Experts of a small language model.
Size: width 192, vocabulary 15223.
Below are experts of layer 3 (counted from 0) of a mixture-of-experts language model. Rows are named router (the router's row for the expert), down (a neuron's output weights, with its number) and show model dimensions 96-191. Each number is 128 + 24 x the weight over its row's rms, rounded and kept within 0 to 255. Numbers have three digits each.
Before each expert's rows: a language model's description of what the expert responds to. This comes from a sample of Wikipedia text that the model never trained on.

# expert 63
Description: Paragraph and heading breaks. Double line breaks after a sentence-final period or after == section heading == markers, ending paragraphs before new sections.
router:095125126139134141153129113136119090139116135122112123142109101159104144128093155072166187148105121105127141141153129120130111102121100120125143138152129152131133131087160092068091157126144127131114163116121133131104128133085131122134130155130166119115149124163120229138123142135093106125
down0:145083157150147159133068116133120128101129170133100104157118149098186132120114133103158079109143131096119161173138105119152122142147124113140120115181096118165129122100152156148122135124155134131153139081131108124124128156139112152135107147099118086079138162105142143129105092152160133142
down1:105131175099103103114131094165131098139144126118162161125124124123165131127105112134142123106113084099103112092151105102165149119104104159108133151132102127127090143125151098118139175148147157157103132097130135128109159107116141132129163098083099098098153141149134145121159100152115167106
down2:133168158165114114141079131161148154118111131154154133103109117091120133093109137165089130091117087137143155136120146149111082144152162128134122127105138168111143146111141157123106181129122149145115096149145112085103126130144119123090178129116142142148137136145128137139157087137165092099
down3:136098086133152139135176106151139088139116145099129107092154141170069131159117107111138149107131152131072099112151147154131168104115094143103143088146112104063058135130123103142135110174124139131127129109112156096099130108119142109150114129128138103122148128130122102101151140127163122140
down4:130158163135123214138082115098105133157123139152108136114085140142106137142126108146128166139102111115161124129109134115108154126064127126135148122124142125114179098127165122144138108124138156120098124161112152126140168130124140144117143135131137081125115118114155081127156131128102114117
down5:132136123110170150138154117132140112082084136142109113139130144136139148134114152130140100142125117117094141112137173148124143124149106145112133162170100159173145135151108089088134104162150154132139126097091122127110106112142104104156129139129154155158163148123133129138140144156104111126
down6:151108140108104131126096101121159129131133094158146121128131128125152120123126097147115111138112133132170131120160120124139146112074132127134139118120122110117161133133164139130141127161124114131122135120145129087138149124144139109129122123121132111098120115122149118107151119118151126129
down7:117161118129137139146163134146118129112135129162141102131144149160111143083113099113132104124107153118121112156148143109139175145132124125170127093146139115121136150188159110105158163173143133102149165145118142100116178083147138121145108099094088133161097097112163104152147148109126133160
down8:128120100116111147128146105116115118136102131103112121095151165116136096166120116130106150113091140131112088111134113129165145137090113096114132133130101106145088136139120177142139117137111137114133131095192110117126115069105142099124126139147108113107162116096129149152145135150149106136
down9:111130127134136114125136124144129072105111131109117125121101114164131144135135135133153140143136118112082152118073142111118125131162120136136121153124146143107103177115086135133122119092149129179132095133151090165110118141120158148133136126104172130106137118131133157111130135171097109121

# expert 55
Description: Percent signs and abstract nouns. Percent, degree and minute signs plus abstract nouns and -ity/-ization endings, such as %, Coordinates, area, decline, abilities.
router:126113126119145160134081116101123104167122153127100110146084115120080105130094151108147171125087111109149126133146147144121129085074120141124136133108131161142146089110168119086141152133121135112107115142123121117098149154082143120119138180156164085136136119145144167122163125109087089117
down1:142097157099053119121104109065138100148148124167176120070132126153113111092153153121122133123134132150113133117150112145147116104122145125141101144134126118122106142156115103157111136142149107139148153103094130115117154152145106118136132122129162116139104111115099174084126108146162181116
down2:094123138147094105140149150164107108125143154133102144113121158168092157128124078127142143120116146145142131061175150128126127133160123159150146137114128161118106128135141152101097150105113145096128099113142136139116103116119100148096150093146093172107171127147144080174108117121092081101
down3:101136117139113187161138118108099139161111142124173149106099092156127132116174125160158149144127116138130139106150147147170104143083146125172151112144112110142079159111087160120128112093145137133119157083136113085080162125144113116119131126116127110132148059141143149115120106108110130136
down4:118112103141156135105104092117162074134155134146083119092150118127107151180091096114169125099120140100074167146180124118082123140135166131149125078130116109102092100109118171126128132148134146134102123111129147107117148157091121165126127154100133123137082121115116135116141104117146104117
down5:088109187159110157149093170115157149120132166143146113095161111162103100101129164106138141117121108128120149146116081129144106109158169150159166114114080162130137101149152146137105140115143125148137105116154173126114099150140157155096145147117193157135171115098124147124107125155146158080
down6:128105122125137131151137140082138153148130142141161159152164097120164096102114091110133159104135106127122142120135178127117121126124120153168143170140123118155104119096106073125121056149156178120103125110150110157127105130144098147088122102113156121165128130123105143100110131167137084112
down7:131112101150113094086083153149097150132123097151117123093152126123127122126131142115083163150137099157138144131138135150126096179143135128140123122112150153099132128131152140149142127153163151148116125125154164109176137101101110134163143103163109096087163106122157094140107087105127157092
down8:084131141126152160117102135134135168174143087114148125157157111106104167150120103055121101138134117132066133160114084124148165109090130136122128120206145109097158124148166148158130117153149141106105121143124146134168112104132126138135121125080154094103167092118132130140123177133151127143
down9:103133136159113161167159113119159155118123154140097111094108100137089129095149130141144132132155123117121124128156115135136123094126164119157149135139095149147130148187140101124111114134075099140124094110170184123151113135138134172156113139141117157131115110170161113078116127137085115120
down10:094137118132097153154091150067119151136152118108095122095112106146169109171122137119114104150128117086109107098116150131146099176103128171090149121071142156177121159106135093113123111125131139158105156125133147147114136147127115133156126179174143155151108130122110127116085123137137143091

# expert 13
Description: Mid-word short fragments. Short letter chunks inside longer words, often after prefixes like in- or re-, such as in-ad-missibility, defend-ant, later-al.
router:122141132151124135126078122136102124159119157121120116144104073145051129134129141122130179129094121139137129129172132143146157106112129142118139116157106131147168130092175148094097160148111151094097126148091108146116114157083162121165136138132161069127144120142154180136129126149129101144
down0:117136164156132184124158137131089136105152110114177130127114112089179140150121123107121107095145114112164113113183139164125121164112169128140115092134104127144179136151139123108177102142124104123084122123180109117118158096138137137064140123139142127107083141125139168107114173135138161155
down1:131111117131110128111117153117148132154131111165116091168151137113165150145112127148130125120106139149115145110141158114121179100130141154139126105109157146108101127172126137116120127099113111105174153131117151148090159135096127155115088126127122133135085100117135143154132151161108097129
down2:092117123093150136104110090167106138148143107132115132088116144136124118112156195082147166124146143116095125135154105144131169137130137120178150136134116128133148174129101138126102150143114158163149121128126191157114165126163122077134085105172106104110140107121134148138107125110160140130
down3:101131126125167132160153183127159123123103137120176125109113159137144096140149084152134125121098142107100119166132144154108160106181127163075148105104138109157110143107163138140107077117119142144152099118128174133104122166126157140131110092138141123104087124122149131114125122129095120139
down4:142141095081106086133129107107105124104111148113131165120121088064129157159147122103112139122156115158122089079154105109123126129168135135124123167162149126109110145113178130097130128136111159128109112123148134112086109150113132120125114153123128123114122109132164097119126083100150135179
down5:113101139131126063126090132132153172105144152103116115143145118147137109127131159096142121148142142138163162141145120096115150117114113134119149122126152156150093125148149145140162137124123109086131110156107081111139119168188095163135097118100107135115095147131126162113146123090150151190
down6:138129101124130073094094132153161155130168147143127155131138138099128117115127053153133136155158116141124147192094123143145116141122162129139140146096126085104131176106098089125167105148144137162115159146121158168131136087133145146154152155099138148099109161174135139094137139116159101115
down7:118096123103137195132127074148107127121213103134118146097120102131156150153148142140135132162112138166160154139113120140109121136146078125132157144108084131156117115137138173130130139102120121153141137125126117109133131111131114101153152154129087134106091120113124162116123140125139161126
down8:114107075112115136088125133155093129127114126160145118125107158127087152190118120147128143147077162134112104077098089132133128159126087091100151159148171147138106152142125146147142107161154137135102136151157120112159168134154131120160127116174155163122108117147135090157124071108155113126
down9:129124076124146198134124140107142155173132172130112107121131123149116142118150118077121102113172129128179128117079124130135137176119136112109131169129128141137154103124133107096126148135171158132114131144145162143127169094096097145154168157110098086129159077139119140092142095149136154101

# expert 26
Description: Asian name syllables. Middle and end pieces of South Asian, Central Asian, Turkic and Japanese names and places, such as Kush|al, Karak|al|pakstan, Koj|ima.
router:131141142142101153100097128128146096168131136093135103131114107115107116107122150100140160115071101128142125135185129124148109115124088127143140125109104159136143089104186131078113141156144104115123149123109146107113128170110141132126139150111161116124136124146124215157131127120122097135
down0:118111115146100152081143148108132125161091167090155084129137120118153105156175114113101076135123150085166114112099125141143111160162140118099124144133118100134137131120120125107170158120128106118139152122156150135128112130135128117100139133154126131126137130137119158114124127101166098144
down1:103115086101086127071117140141141123126129108115136124103101124157116129151104119142135165137140111115106123136081127124121169121111140124148120145136139118144160117177137119116073144112146135127152162164103152134153093110141156191107145149127121128132087136139125173156193102126157124152
down2:103159146132146148109099140178122127121134128122125173127146121124087148110176155107109090171146164143140130153071098106103187114109114132156119118118116134112112152132116099138086148110133145154161136145098115114152086111108136134146113124145138114127116140133094132124127151128137110137
down3:092167187129155120112149157103145113102123107091148098138138138128120083141132092118095133137088124152119126118165150116120163134086097114094102117095157128143127111111125079133154117121142114148134130132141084126135145155134079153101118133114118189136161116124092132144104102162100093132
down4:144184129123106149103120102093098137164094132149137135098105132108115164133114121166140171092079109136135112074127144097164123101149112117119110169145115102156112096100128134143121137115095116111089113152162129122139128134080145149103150127138107115097132111072121109112110160121132127161
down5:145140078142086162158126162117141158100138072128125131134153138109131163133127107119130132106077087137139118151136139091124110153146162150124124163137098134143141115107147140129124102139150145109156099092112116148136194139091125108118074130117139159134153122121176115146142085162109155137
down6:130127127124143185088149147124121178144151110123137144107146088139134164166137096142130146094118136163091117169097124108096113098144097175133132146160101093117169125126102128096136125134085113144123121145139165139110096143105122145100137082146103126135095143141124143129164116161130116116
down7:158116142100147172090139164125100124136165155125152138109119120135147162109152147126122148154168136160118142140119130139124115110148124143134110177143123102130129113109094108088134126130100113138119127156132135086150159112108144177101128139140101116105160124133139092124190151153099094151
down8:131115111138140126136136127140160148165128149156117112117102146152199097115131089152090132103112119111085126121100161076144130144111129133120115107141102153172120128171110104123111148130111142095172142147140113133141136142125130095173137120122164109130124126097150123111149122150088093130
down9:150106146141136093109132110181139118144129140145092137092105141151153133084113091159184126148163112119127143096103167092150118140106143123170172101123141157123196152131150115099151142112169120140116127122117129168141120163160128158118163122139131159126112107145151122170140158120181128167

# expert 6
Description: Year final digits. The last two digits of years written after 19 or 20, as in 20'18', 19'71', 19'17'–18, in dates and filmographies.
router:123107139136110143128096119162119090180110154117120124127095104127116156103087156109157151141109115139132109141192120144175136126119092149121135071134137157104150118109166102064121115145147154086119119127111114096124157125116166081111134159113196108136162122171121145138107124102146103129
down1:111096110113107116134102146139101151113099133160107123152108170134155149109153099129144100096109134141161167155119085134119113149137164117101136095139124129146124118122109108166162112114137143126108118120147123143127145128083154124097147111130141164132186106133150119117092122105096149128
down2:150134096084081150117158160136106142125127117127113115103112125140144114158149118123148144146112122155146120119082084141073130132141149121120138124145118108128148128163138135145131140153123144149097120168139154136141145104093162130100138183114100145118164091133126102152095147119100172137
down3:082091110132136161106127111147089089127117100107051150097141127151146098152128097135111092159127130134108116092130121131109078099165120164135141173109113125121138120150145176188128158122101101126117124100105147166116114130138140080137135138095129121138139122128128103112140144127147086096
down4:140090152143147137154127099120129136090133112102138140166159118098132109081121149139093113150136114095151101096173124098143151114129145115086147108133131125117126134062110127156081124141102135093126112104148120190129119125151145112148114146104123069148104124110162138105141149125120086158
down5:167146144136164120124115085095111104157103121075125140092134125147127112111175114144128117122108146144119104165111142143154163103113141144088111097119129116131153134161105137118143174156089115107151121150122127165153134110114085107113107150098110107068141133125134144111103151097138088193
down6:118117066150120143068129172112128151146118080122164124141158173104140138093107152156136136115079116135138137157077108155146115119108166133138143152087114178134109149056092101120130145103106140088153121125122122163131110158138125128067103130142141132116137104084092099140142132167113139104
down7:169127139099139139121166133106126182124164089100168109164124127123092138151119115141115115136122148115143117115102127135126071109114163094127102142152098139178131135096126132133100138118081109119106117140107121135123133085122094059170103111149092140139090115105140149150140171100111084122
down8:108183126151096127140153151133093161094117140148166110099096127143122115123141145118151142143110139134132161141144128151135129155136133129143108116107152172128106093131103165111130077079122124118127144131132134108155138115126119140144135139139103184158137122150143100119125135134123171121
down9:132112111100091128128157113109157116109098132153105097111174105134113073131106090138145130130128138125086125109118105173132164167209106134134189133116098159112114107162101150100157138094111125121115115132138151152101136130173133179121146146100165118157108133127106138105147149135163156133
down10:116115111176131171113147109187134092137101126147111121144113136168125080121118138098163160173149109158161141103107093111113110148158151157124089168102131102127118151119102189131129104116127117085099080160146114177130111154146201160159094103115141137119112136088121132124147155123109112105

# expert 8
Description: Century digits 17–20. First two digits of years before 2000, such as 19 in 1969 and 18 in 1835, plus some adjectives like full, short, long.
router:095132152179130170135102096139145093195106133107142124120129092156083129103095151093138127137089123109152112115179094135129101113093099126142108143114116152113171113112163106120135143115154146130104100142125123133108126113114154133098152149153129100118127103165140137133132115125152077110
down0:145149168147168119140133156109109124125069118135156120170081104154145139150102092147118134095145161136087132144101147117127156153118118121120118136120145134133145145105094168153164148136113112168101154111152135174133128117132115099179159090139120161093178112126122078130074127135090137137
down1:118130081117106164136136147122136136137115107074160140131122153147133127111170128109134106117082157116123130113127096147106173084078134153132132083146110123134135105159144128148120164112134160122101129117123115120127143177086120113138146097131133122085169131131110085107132123180101150150
down2:101159176177159100137128155159126146128162106129168092078139133151099141118165161114130105130150123136148137156118076141139148161130174127129132151149145131119137092101089125149096140131156135123096074152132123149109111104185083105177083130093099131136130089135134159110133135157149131122
down3:109121139121106108110118096122115126121159125127065130126148118177169170105127131100096106157157077119148127165109151108085142127148103119110129129156139123078117123109118115171126108087142137156116133138125151126125147139142119146171160103146092113116096089107179139099124162090133127149
down4:130141051176144097138140109119123181102124129135103123152114096124170142128158119113151115135128132116170123114098103133103116129127072171078168081144130128108152128087166109137151126103135121125119121169140152108166101080095135111179113131111134126079144152070094157127163108129124128121
down5:116081124102129149122157094083112101138162117139164154121102130149086105105125104105121124189140138137139099145144125138141110141139055113136125123117108129107114145116132138102131152100069108155136109119136094187097147131103164140120109146114161084102156124102160121146169136132169153123
down6:135073120154127134123108151093100162136144108124128144086163155045098137126152150126133140175096101111103100125129121144128143120133117135156135116152127155147145129138119181093128098149140159143125159150149168135118146122154171133168123096120116168100151088171180106088109135103119117144
down7:110133121095080174126136152149102103123128106113093118169139124141085125107175149141148103145106143111107153115125080132135128101143122085128138085162150127121103112138114096097117130092106097161128086148121135116129129114087121109115123153121120122140102126168132146169090177133124135188
down8:097130145121157114106122122133151139135103136115122144147105106142095119120116178153113174114159156131106101122126125143063067135115161108146132082071137147164140199131114169129151106130138131130109133134140127139105092136155108087104121149095128157119166136173132137087151142128121112084
down9:108089148100110171109136145129123104129109125114139131144145123178121130104097147120138159140094079167127119132134107102131120112108123155132145107136111127123131131164153136145124128125104137087095148137105164131146168114061111176159115118079152152078136094144119121110125105134115142154

# expert 48
Description: Headings and line breaks. Line breaks and heading markers ending section titles such as = Runnelstown, Mississippi =, ===History===, before the article text begins.
router:114138131157124152122092118122123081149147146122137118127118112109105142123087141089156140145093111134170105110183144137157141078103094125141148131133125117128147110081149141058099150136130141116084113126118120108091160136106162120123121133157184114118148097157124159128131115112093131114
down0:102104098120148051143165144103149118132161119094126101126151160101142121141112137098124090117149150127122111146127108128137114150119154075157157115103129137115087101120139133127142131169139149091123097148124084110113127139143137109094169102177133121117122136076129095138087140102132083145
down1:106122204109136165172117114164194089096116096122089105077093142126124180135151147127122148108135168109102139153122126113136138139130130127097180130174128148152156137086131150138134098134146144110154100145155141127148157134160125099126120159101155120132119147130153133159126087140147096154
down2:126123133115119112166147165129126110095110120109152130079119181156143141114148147099100133126108107126087116095125101103116140166139148142138129110140159102145161147139082109108146136116129169104124164171128128122092142106101117148127101116134158115107118095135156120100152118072130124125
down3:104152142160115140088103098148161135128117105137127118146114153175137142152142140117137170134125161139123135178127123143138159193102133104119119148118135137108074122126099118101111114105126140062121089150101144144112119073139195103147168151159121152106118107167088108121099168125154093140
down4:161116108145159133139132132154145117145115141117154095149159152147126154138165097145124114090108114098133109150154165095092097133099106157163121090125102122168127138120091136087123141151136107149121112107151102165122113112119155103105103139114083127115094124127126155184120139113149122135
down5:108109137134130080155119137127127111149125179131112150134122141121136178082147132104107167176129141109089129104144099143141114128136141149085106109174067150130127146156147101140146140146134133158193168150108136154088149119087148170121114093108109129137146164122154142130125119110161132161
down6:130127156156123125145137122142125146130092115123124115120111106113125145102136139106135150123140149083092167125091117107087135120108141111117135083138121120076092144105133173116102111098094135137111133144130124143120141146106119174098130126112174108100131126138105156094147146146129105114
down7:108139077139146114155103094137125080170108140133103115087224118098101108141138101140164173141119122130141097104126144093127144092162125140115129133104155108121128153061125140176107159111144146115099123120132131092104111139127082141132159159114177120128147142108111128137116082103102100125
down8:151084122088149150145142151108170181140103100137114144134086125139164118171135121131141143112145157152178109133095151135149114128078114099102109125111123138143111119135149134103114127155120082126130130131103093096132100155156135109098147093124133103109125141111127112128127125110084073144
down9:150106104118123130102180136103127121133081116101134128124160109107164092134125150152145116121116098137150150100118111131101140114118096131162131158140134111178111157132137112139110155082130156141122109160135179098128141115139087181107119114158175137112126148098126135111107107139063128161

# expert 11
Description: Of and articles. The preposition of after a noun in titles and descriptions (Institute of, Genus of, Governor of), plus a, an, into, de.
router:117159148112101144115117092132073113199132165107159112104079103140104147129098127088148136142062114144153110125173109110153150149100094115143120125142109136129145122104184116108120146160114131143102128132101123117125151148131153104126131129134130084119151142190124193105134129120111107110
down0:128159162135120117155156174113116171116116143139090166159112088137142145130159117135128084057153126126152164176087104086102146147123091112133122140144107134128126151155138114096153130092135108144105093091108120112111078104117104097150163132110144139148154115076134147140114125118078162109
down1:142122134122157095128164176148102134107115199158184165119126164133109090117135119123136117131158137090183092145102146128126158109107101115134129114152149156127124142106095126125138131137153091084111104149093119156123134102122123153130129134136123140175123117155124128149121118149117138121
down2:111100157161108102168161162105136141118109110137104077137151113146168134090105125131143089077125124082128109132085103143157134115100136118104112116167135149109101137077134118108138154111139152088161101117128114146135137152081138144060110155169129129122131139125124153132150075151131149138
down3:086109123117120133117113160157117095125165109109098103134110125121090164156139121165162114122133154145132123135167127113150119099109125151108116082149113174127116142149113098107130137148135151127176124101129146135149126158123117095082192129154157099119142144131104136104138108140127192126
down4:170149094156103148129109126098078146115082107122118093126138100084135149131105103145140066142098115141116161129101174198121117109100140119132109100159161065074155122142133150141153139167115111160131144174107149150100107126140113149111131134162106166082141134107139117152163141168117104100
down5:097124167107112141132134135100110132111133144097173114116110103130123148152129129156122130107139131139145172139093140149126190128131165155132124110116114163069111171086116107141133136124182156115129116162141117139125080112156128065129134123164189105083144143068128108146146139113158144121
down6:109102164059126135124135118133162141137138124147140146162125121142150122124112086161148105110135159083145125171140097118134155088155145103109155121122127171163152131151130087148134135094161126133114114148102171163163098151124135103110110188141135130118117172097149126128133122122148161107
down7:122081095139136132145105088165115119106119092157127119090092152122125142122145134144146132160113108126147118117172168131114088096115152122140135128097111115117109117115134132117154164139112133121130147118133126129122106139119119102105150141132140123116103041160126126134155131122114116106
down8:128113161161139174120080138120165125096161165115121141177115087098089156123146148071132130074159128092132140165126130134112133105123144113113120104111129156158150167145093158107106113142119126138111103107106110114136129156121108108137110154127152100113158166095117156156138105138117089146
down9:117119123134092125140163182119154088108131157127131128103108114139135141141136133076133146136111123092097144138110156085179158170171144133104176134138135146134096116135131121184098128121166085121140128090119121153157099151122144122128143143153128112108107150055097112130130137090169121077

# expert 19
Description: Common nouns after determiners. Common nouns for people, works and roles right after the, a or his, such as film, character, father, system, development.
router:105144156151108159136065122111123120167156132118117142146079100137112115109107150085150113110098121107154148146176119127148135123069131135114126136139140167130134102081188130085123146146134137116125130137101110120101141142107124084121129128136158076126117122173110181100144125141111114134
down0:078125160113114097127152129154135103145093107173141122134129109129113125154172124117161154113157150148138143117135103122142103132103164104143121106162139127135105122161161136130136114129132144111084125128126119087118114102137155100098098141129150140181147108147144115155098144139116119131
down1:160122133120141165171068104159108129111110148097100155117136125149153082124139162104099092092116110122100137136136121146103143092131148093165111119131153117124102167120134147139131128120135181146168128134116104140137121162159145153123138084097142141094106095112133154128109133173133140176
down2:108172119119119099072133119143090086168133101113126115176151113147097108108139139125120132112103151077145107124107101128145107175118136082161161148145141122147153117110162131163137138125149118147082147134148194092109178127104128170125150113150136146115170159142125128126103132115113098137
down3:157097144142142127131100178130151132142153139142077091103126133153078116135116125105133160130116149149106148176161117112106166081118141150085121145134142108162142114162114141108098134104113160103124127108073132120110137151187125100122133121106182126127124146110137173111146126098125087121
down4:119076094125122145105107149152176145114127083137147121133093116144151172124128125151109129115145125152085129179145111128147104116127139111153136144135168116116174122109133177095129137082135079109136112133173138134129106118128148150113101158143124124113104163146161161122147104119095121107
down5:106125139087121089103115138128142078089114090160138164154174087092152123117152105096144142106122108148093143108128130110095167114159118129132135083106115138137117113115139147120139120082136123154138129168121182115161146094165120152132131128114124134130079130153127149105135118137114122106
down6:123115131101135139094137090140120106127108150149104103126136103118123113152127089099153122124143120143165130097207110110116078106091085090109120090132091171176127106160166092131119143141101125078105144094110120139124120113109146143087135109136137150118155091120146134134140135121114105186
down7:162130117128148090100145140126145091107091127121128128066109150142061117140146082103144181112098163124124134110119148116116150104119124146144154148153124119136162103137139158143139135124129155115090180093122100112144114154098159117117160084109106137179095133147128105169162113147124105145
down8:086114100091137167154139139117116086188093143072146099120091116168127130089124131118155133141119106112133088125143155124152104135112124144124105120125122102092104179170120091124138105104123114127129164134120151097114121123087140140123152143142105121162113137101125125114097141082150152121
down9:159140136142145128105132117136109142144100111117104124137079143118121164145119097151146180100107120143158113159105112089092096150131171119104127104101095148146138080148151090103126133138147126101123103162124090156115129122137108099105092090121103135130118109132151125149090153164155078114

# expert 45
Description: Articles and have-forms. The articles a, an, A and the auxiliaries had, has, have, usually after prepositions or verbs, as in "according to an article".
router:117109120124152142142082090116133110177125158129134102173102121139127140094084150090146115202086099143157107133187106133144109110098106117139131079146130157165132121101157135111105143155126159151098092134125128115106161122105137125129141132133142100129164133154135163139130136105105098087
down0:123119151158118105137111143118168153144153105123123110110155134155121128097122103202100123124120121130150194067099104146122144132077117136151085123079172144081135136172131114095112136080137132106142141112157102147130150125156151130132102116159095136146124108146106161117152119106124149122
down1:102140116145122181130139131115150144132115161123101116109138156121114157098144142157138104107126119151120080142171123136166177144083095107095177135139144116100144125108153137129135115099099114148143111116121155117114124121134099164090125130150167135124114103156121121115106168103114147093
down2:098102119134153108125065149131150109139088105166175154127144144124106118089146147092098141139180149144115152182152129093135150118137118149123103111118158136119108137154121097123143150140144160171115101122108055138137151114112151140153119116113124124077111131159118158133116151105140106081
down3:162116129128121142183139165142119179096112101110160135146141108110108154108118115138120114174136101143111150072160082137134094093132152127150105072135103124111156130120110130145105123140137139141145115149120096109128100086105140133122101080127120124175121120128110157147163078135135095150
down4:125112152137115132119132157118123112162118110159145132133175130116144150103106058142139099123098104124103126119101156148116131169120100144093105130129136143087091139145145107160134118128205090173119115136081171098111115150116103125145148124110154130111121165116116135103116145126129138109
down5:116108168107158147116151138098142137166150112110166111114130125116111095156120106149135101168152208153125161097097138137134127097116125147098092114144119144162165122157155129098123170138118149206098141150114152107117129101112114147131128154129120150156120107098127105124124159137150105129
down6:163142156155159107130127125127145130099131121135154147099132158137134100108113117134130122159171116125095168149168110095161166085111140150116105153159085140146103159120108119124136107167124110163165131114107093127142153138140131136130120113117106140153107058148079130120124157090109120150
down7:158100091114121167127157147133118131114114148125082101131092083140169159114108164090102144111120149139140082102111147108149095154120103075159128104141147157096126152140147144127113144097102119127127117104148174093123121112151105111084140149152140122127176130073143107148129142140145108111
down8:122079136116142135083125094173144119169119099129164099104136108124104099130132110132112156121119130114161165147071125107143109119135128097087096150114109117148166113127130121124139120134164107109121147125102112094100189100138133109127168137108132144124133143122131128143147147090139109093
down9:110139085099107092126149167131112081133130115176107107134065153149130121112123142112145131110126114142144112096114129148146111135135152161164158113106120148158166091111151164127158148169132094072151186173125119117108146163117111101101126074132144123110137106124135149131169168156105168119

# expert 23
Description: Early name fragments. Word-piece fragments right after a first capital letter in names and rare words, such as C-yn-thia, A-v-ianus, C-ust-omer; also table separator rows.
router:091127187142113148145134122114130131158135141118149097140117107171123143156126130116175139128097112105145138127175129152150117099098092121139093122156112127123164147053192120096115152122126124119096110118132088106083125124098156147149126127156125117112112118141139186127166112119136070114
down0:107138125177150153139119098104125133119115114124130121098102101167145144138113092133131141070099146146130108131185183121103131129150111101113076115101142115138165131139125142116152125113123080145147126092123110100104121150139073118096114077148129146122142116093107135167098161145085108139
down1:156141118158142139120113115151137131183144089144125091141161136138118126159107114122115113156146098097125131104174104159130083094107136169150137130105132135125099104129152135133133134120158127115111150179172131155104091118192127137137186124122104133121118121114124130104114145126166088147
down2:123105151089097122161148150130073104144125142152183154136140172160141137126177114102109127104113105118128124135073136168118112119118149096158132132137139111139144174105101105114141136144118102143129139145131143116160146108105130104204153113115133138121133118147139153144125131097192153147
down3:107117144117145116114151115156171090145146090126133090088109145095136095149097072146125143132131137163110131103128123122127116155101111158167131121132124131145138100145112137141113103123157140136130129162115140128136101112160135093127087178158133134107125163167154161168156144143089130167
down4:116118194145121136100160169129119158156127118117157123145093152145121108119118137131080152117141083130103146148154164135124105119153142107106099134086153100150090089139145126172147153098154150165099127136118149130128187136157141125149181111159130147131117149159121093110159136118101175136
down5:073136115156137155114110138129110118108124144134115158116083107089124187103134150128115147118100164100150122141137086145090122117111109117137101154114131140103144136151156129131147080093089137133162159201124164143181154111109121155108135111145138140102179141143148129169146098146114135138
down6:119115182143156148151121109127121113117129117105121128084104148126133095148097183147149101142140054126140131135156153149087162093126140122118111143143102152129133129128131150145094096108138103067153154185138112174125145137120140109119151097097140106164179130099111084116108098147076149132
down7:147143112148147115095079135133138127133147112193174108165091125181157146132112155133136158106130119158123138116104134078094140120093158145120123143140099149141140089108113128150134130111146121134105130126141108104141158151143094154125081131154120094140106138154088147131190166161119185130
down8:133160128112158098149159175138111150143122122148150149103111119112134130163174085123110125127151086112165122158133126128147124093149132147148088163136124116115142154102134116157142147111148158147099172143170129147113136162119110117134171108064122142138120091123132101096162149127105125117
down9:156084109105139101131087093123130097118172163121148151134101134100140129128128117135160099110167086136066109142096126130134086143146129175100158163149152121130111111150153150146108141125148132076135113130149148147105134134148108085114131160112149119129157118127169135173121099143130118116

# expert 9
Description: Sentence-ending punctuation. Periods ending sentences and commas after introductory year phrases, such as "In 1966," and "mission." before the next sentence.
router:101137142110111147143129106135106094154114166137124129137078097153093139131107164086160154123073126107155118145142136132129112095067113136124114149144111155100162110113197123086091130159149154139111120107081122103130126165099142082140155165136146124135119107148144169171114136133149090127
down0:160127140108160172124032114134145161134151126143098128085097128141083164092090075111124124111117127148145156156148095112147161121121161109108106135090132123153144166134147149088123122148137114091127139136160090128124126126127148126128141143117136116112149149123128105122154125137149094147
down1:138138118130168124132110120085103096137094141142172172129136109101123107187123137107126162135177089167113110152114100143127129121134145187114170103114102119111141161140121085128138129106146125143125138128105093122105093116109132138123174131127157158132151120074165136121133101129144133122
down2:132139156163068103140184108142117108102091173110144126143148137136130125145175160162152124144110115104142142127087131132077102134121099141114145133175109146139143108106130123171094129114143160178144131144142172137091143092122129141124118133144150148117101102109125118113146144126084130119
down3:127142126111159113123160128139128141153111116123137118113182159106061112118086125121110154122115140124129137090107099166148166066078111111139140126139143109119125118133152142111150127122127159085102135135160145150098125098140117083143145159100113087136116096118103133095108108129140125122
down4:133159128161153147104173143110143125101138101105146115106123172149112109090098112129164131085142093103135116137120178101116140114160122157103112123139135127122146134137109130111123129112139114155114189125137141108123138112132148132153094165107067098157159152053145170130152134133101135130
down5:146115148127102151153132165137112145158091112127162119135157129137122135147103169104168129131122153138151117118104129116133125145113095117108168152168123117147101135135168101162138168127111159109117162141124172175119196168091147074144165102161104156129155109109091147132130114094097139163
down6:132103149142127154163119115142139108123110119116086127093128139135150127108155153132197124100170132110139098163099119123087159141115126179112134117138114154142137106106103172111127089148130100166136159132126141111151129142099111121115098118113138182106129136133118082146124131122131137114
down7:132116134092117138169124113144071136077142108129154155149093115128159163148146139127077150101114148125140149144133146113142103146151124175153132078139112114142126121139128139140131133112156133145157105138119122098090117131147109114126118114125133134110140153113126145161119118162114092136
down8:099130149140163117109127115125124134101124096157146107127124138107130131088095114156110113102129088118149131118093125141120136156143148104131156148105144094104141186111136117145088141173117113138110139136135119140114108135168135154121107135077122116135194120079113173120105143111127103164
down9:110117157117114141121073117133116157123115121139136143127131154137117138070139156093134120119105126144141104177098090105131133117088166148099085138113166145143128173131120119134156119094160150125141118135087107149123121124116121099156172098151136128149163125161108114117172127129112101106